Experts of a small language model.
Size: 11 layers, width 256, 45.3M parameters.
Experts: 32 SwiGLU neurons an expert, 8 picks a token.
Below are experts of layer 7 (counted from 0) of a mixture-of-experts language model. Rows are named gate (a neuron's input weights, with its number), up (a neuron's input weights, with its number), down (a neuron's output weights, with its number) and show model dimensions 128-191. Each number is 500 + 50 x the weight over its row's rms, rounded and kept within 0 to 999. Numbers have three digits each.
Before each expert's rows: a language model's description of what the expert responds to; "comes before" lists some tokens at least twice as common just after its tokens as in all text. This comes from a sample of Wikipedia text that the model never trained on. Tokens count by the router's weight.

# expert 63
Auxiliaries, main verbs and connectives in narrative prose, such as was, had, has, which, to, with, as in population had.
comes before: "the ", "a ", "be ", "to ", "been ", "an "
gate0:473592461575507452467577533570476456478524452494533541575455460558545434534479490548493515502401560577491494504532614519555475500529471502585484520412483520454450539420427488550448506460565575
up0:538485487513516486577633433464471521550576384545537571463464591496415628532449514539558483505412460533482497563454492506474499455557520541537406453469495442458480434467613443513553480465530484
down0:476509536515489470461601376606481434574479488492612469518457533485419496596519503523453497504450530466519468486502418480433538545513567485463460468519572408440490440512575501472511583403504423

# expert 14
Apostrophes in contractions and possessives such as don't, that's, he's, plus mid-word fragments like jus, ver, erc.
comes before: "s ", "t ", ", ", "\n", "\n\n", "\" "
gate14:500515519560514458579558482561522466445501466437528499546451522522491499557494431524576521607508517434616503500490486487477595557507502537519462462550500469508461458498641507570456435391516608
up14:517523465461468531474434422530407475521484601451466522474504448512525542547496504592543556595543454492519436571639523404430498441467585455533475485524459541549500500500560483476392527438481481
down14:441507477449549527394551478479588455541515461567512499412429487393483517515547494485441536476526505500477482483476437428498483437620527478523512502413542538514537459552468430532484544514532472

# expert 15
Line breaks ending table header rows, section headings or sentences, also sentence-final punctuation like ). and ". before new lines.
comes before: "- ", "| ", "The ", "In ", "==", "|---|---|---|---|---|"
gate14:624497519598419587451445513520516456426447524516500515527513547550464572455434531431526427473477462590503590562632472437504558517560454487506468497484437501561540581557496519521497576448449463
up14:566492486473482605456481466509584479485524490528463512573509474502552530466476548562483497429486545417435528626508419503452544522515549542489528613459475575570510611569525475549525513511440481
down14:438489558535429410491412508433530518575453502473497446432441592476478491405496486500428558578486554526530504464463484559504583460438473555531486461463499487536546522534502564577539532556506531

# expert 44
Nouns inside proper names of organizations, such as University, School, Army, Critics, Museum, and connecting and in names.
comes before: "(", "and ", "of ", "in ", "=", "for "
gate0:548521627437465550540529459455626518422525524507431503491434472520456530561452529464512568529585458397446449492522554472542445523515602520496468510517490480555423513394587424424525541499506529
up0:538467479484474491453558511507437512563458485491516526524581423551593501568554513497527474521469403496489531494467409498492523514472593467471409421535471452583529516578381495563474443527527494
down0:475574531469463622606475525472530405343517535454498492391482519433485546486535508505480508504501530490476466457471504539499509490595397474507574499527493503518462474472574433463577473458673566

# expert 56
Pipes, semicolons and line breaks separating cells or items in award, sports and election tables, after names.
comes before: "- ", " ", "|", "1", "2", "3"
gate0:486501529549454477501482450563500595486418504520549546438481477517517515520580460496389497573528494534551486507583555492432519551386515443447540399431505469482643424526410476437489519527539535
up0:554579550400509544392535495482562556485409469482407527492586509499447532455567476470569456537463537442535497474474457439592525506560479552519511514463539443651474472451487543500491507420490539
down0:509501390521486505492539506481468635477606455502414448458536537522451505453609488458521448528394490532549466458595499444508581457491511535416469481491466375584560383521482507525529524546552505

# expert 50
Prepositions and clause linkers in running prose, especially of in many of which, plus in, by, including, among.
comes before: "the ", "a ", "his ", "its ", "their ", "which "
gate14:532554423457416536537460488561503579475452487512533504532456579599476532545530444506421440520460482442545478547504521461480452421489577403503484439431540477488630493477453537507380532539467474
up14:421562551514528409557452388427542434549546556470374518504571497427504550438433484483496544434538492550525469508463515467486522589492486551499468521475510543511393416542519561474549446391520505
down14:505543462492458474436435460505479434402554458521580645560543543468449546541505504370490550510489473441567444476522563398419540569551561459472479461517484455498478457516495434548435589489512426

# expert 30
Main verbs and prepositions right after a subject or auxiliary in narrative prose, such as face, picks, holds, be, of.
comes before: "the ", "a ", "to ", "his ", "that ", "their "
gate0:453373442434554484448516494549457507453535541496495486420600546532532570413442553543559434539474577456475546459548467514317478460477518504426382564532488512474389441577504537525570533454447555
up0:507477502516529623476527412475559494509504582532462482481636497498444588416486485516520444562476511499538433567482481576422493449458509584550536526545485466482447412508559581550483528450493465
down0:530586400472552516468444572526482546515383442484526555365559507549496525579606486541536523438431514463459499498422552569493507540528506515462511437512521505510500489547466469429514505529436516

# expert 1
Common nouns after an article or ordinal that begin a noun phrase, often before "of", such as exception, side, result, part.
comes before: "of ", "in ", "and ", "to ", "for ", "was "
gate0:516423469468430477522511474504598525561542554492381460514518499548469553484515430509413526477611439438560542492437511509534577408472412549454447478519534468452500422560476517585443566493570535
up0:472399618488571516398514490471406533460571482378500512500467463496386486551488508588507438519460538454613453477601595593542457531478597502553468487449494418407522524472520548524556516527495559
down0:608489526476573501484502577569433525521535530511475466445549546548436530486523563431523469434465520490582551500463527499443507512533569472482485526447472557455540494493528516504461493529439495

# expert 57
Country, state and language names and their pieces in lists, like Spain, German, United States, California, often followed by commas or and.
comes before: "and ", ", ", "States", "where ", "but ", "States "
gate14:481529425493498523511523627453513455537543451406454548511450456494398614470577509517402437517543465429521591470488511476569572519529441589478442442426523440455351518568560514527477568531546597
up14:473486445495509552413450587481490518494444482410476549550503592578553542481572469637448454518483473504496532468484500537503511521449517643472430430477412444493422496500601456527485578484566482
down14:454499530515541525396460544476440452370462520473507536527546472471429496469467451516468493397560483477545550543525537520511508519513523440567483472389492478538463431543487583492483560472435480

# expert 42
Verbs and adverbs following he or was in biographies, such as became, joined, returned, first, previously.
comes before: "the ", "a ", "his ", "to ", "was ", "been "
gate0:553417525502578501504445424464487489444516550479504466510435626443433525476552540534484580466573505463475544474519486505472500541566473541470558439543506508545494479531519501516516464508538625
up0:448542454539502522523547514488492637574508481526511463529458592501522492466521516500468540544596438493570547485508493511534575518410580433424462546465446465507572496517432417469484467534536474
down0:466546521502562488489624489510539495550427508534497444595608507536534490480490475368541560508423540529431452522487551586462611543447542591433494603510572542526541447504435493502459481499520422

# expert 3
Dashes, dots and numbers inside table cells, especially win–loss records, scores and year prefixes like 200, 199 in sports and election tables.
comes before: "0 ", "1 ", "2 ", "3 ", "5 ", "2"
gate0:501581480526490583439492543491533414525548472499453547510436478539499569489516547543499502477575521501559579488468535456607547516546452510428505433578516439469428632491532519469457479500455524
up0:455563477463575501622482488476533476450515515538457526537530459537610614419496487491475594474584437414530478566525399485425418500520507450505512553456524410531524412511412434457507461514559444
down0:395459534464489504469466533462561496561524460453507575564553517463479454541516439490478481445576427444455570564498473424517487476521540469485504457472498353457487481448367560540617476593434592

# expert 6
Commas, pronouns and connectives that start or join clauses in narrative prose, such as which, that, they, but, because, so as.
comes before: "of ", "was ", "the ", "he ", "is ", "it "
gate14:407473493450485598547534500406593499489488456508518487485460522564461485500552488551562494427417441531500633461558519479516425583442502452575545507396498507480510476526477446445477488470490481
up14:420487477543481488459494518540473503479477536490405440443497592533538458521540481475622505506554540516459550528493446482442436556552453591462504486572452514554535419594356518452583560519514516
down14:455616484480521539464493435508470495447401512439380525542525467585448508401528432500445604537541582499528542424535555467487478422535457520593482419523566435467573536559539536475505412530587494

# expert 40
Final pieces of abstract or technical nouns before of/and, such as -ation, -tion, -ism, with examples warfare, violations, system.
comes before: "and ", "of ", "(", "in ", "for ", "is "
gate0:446594494575628480527509513511453544559480401521571513474571548595513473548397462492483505535517490485533497401575558520505408572508488441522377515514478543539543546495493532491488442488542479
up0:504543517491585553443383462470443571515534565487481440451481524583551505567407480481395477534451407498579641466576462489514451417550543479519606507592589537521588541475514521480488485504459496
down0:529482522595566504443500545462455484440617580558482424530483541524478482493469575540550567486461516436552542530459489544515420425553448510554426638467531457520538439580389543499501522407412503

# expert 4
Pipe, semicolon and dash separators in stat tables, league standings and career statistics, such as the separators between GD and Pts or between Club and Season.
comes before: " ", "| ", "0 ", "1 ", "201", "202"
gate0:482476536479483447480471656553443455504508474507492602554535502487523474537413571412440552537536593541451461490485612447563489535526512424525490396505503442465462454537464490480552415428575406
up0:478564444502532533492472497564497483511477606473503623472497450513510565424440475636506542528551474495473494505424584542579559586530405406569461410505482458519386513496409474431457527483427509
down0:512526460457527566546466515444532549552558458515510470481508465563407591509429502468584660607526472560566429393539471485478413552550497499468508492523464449475566552472514469564609590566568474

# expert 35
Prepositions and "the" in biographical and historical prose, such as of, in, for, during, after, as in "rest of the season".
comes before: "the ", "a ", "his ", "201", "200", "its "
gate0:525461453559503477358487459501415478394504575416544520422489601446486521533477485500385535479511549504459538465491548470500553578563510450555422523494499516555553433542446541446458460429535427
up0:543523471511520637462418459482475464551459517547478534519477520540503561433549400569522518536480562561516579552516513503478529520522466444615436482520507554543553420518481536671452463477501423
down0:489615321410520459496455439420519443485560557479588490517495500465457465486535456530451481451509556555496527625418504463414431584483484568580432579544515537535546555475512528476452424516566546

# expert 37
Pipe separators and punctuation after a number or value in sports and statistics tables, e.g. after caps, goals or percentages, before the next cell.
comes before: " ", "|", "0 ", "−", ".", "0"
gate0:546538561496489537486594416394550472544393581448502633559551498539507535484482546509496614477499485499443522490480550455622479475497459531482550471508453572512442475509463476603559487563444490
up0:527526487559406530562476452398609494395500556445520593537489544550481475490518499535587454517559378477478452456539529485487516516448551481561488464465575515490501519600496512567504489447488487
down0:471550610448455450454419469538437472500574565481510482511504574528507504507523489490528475560552446478507463492429523558455552440559504484511564440513457511536474605445491475519582511475605623

# expert 25
Word pieces in the middle of foreign or rare proper names and words, such as -il-, -on-, -tic-, -ak- in Herak-lion or Kur-il-pa.
comes before: ", ", "'", "o ", "\" ", "ia ", "; "
gate0:499514454456516389559486573530484465514433508493562474485502618527504549532514512518548495552467441495529450516463432514517497571450468438440409514456555589540409513546497540501430491574550495
up0:518579534483502659478512473486535538486442473474504519522496397543580482501491547484464455414543529421598418522421433471572482436566495615556505404565523457449465502495466460529523477516501516
down0:575400461353550500518539543475605502540576606523433556550419431452414561474485528504502452547508532531486557530506438517505458522434465483465499525596461426456449527482503430574478565546560469

# expert 12
Full stops, line breaks, section-heading equals signs and table pipes that end a sentence, heading or cell, e.g. "legislature. In".
comes before: "The ", "\n", "\n\n", "In ", "He ", "It "
gate14:517573512468479558581485449439593493501487444507514511597529579491444442435510522474450549420546449403484597497525472546466577482515462513512548475485491464425479445459449386538528465464460489
up14:500470527453537559407511490519442548464478478491475564606506464558456481506422444592570508460459534433483443491504486516513488481480516389502488472497517566494541575535533510547491461454491446
down14:508418530480454496445552432533464517457507507595515513495567577548510601489564458501494489459494534589538496552533511516576404465542481501530480484509491475507581519471464409480548521613497477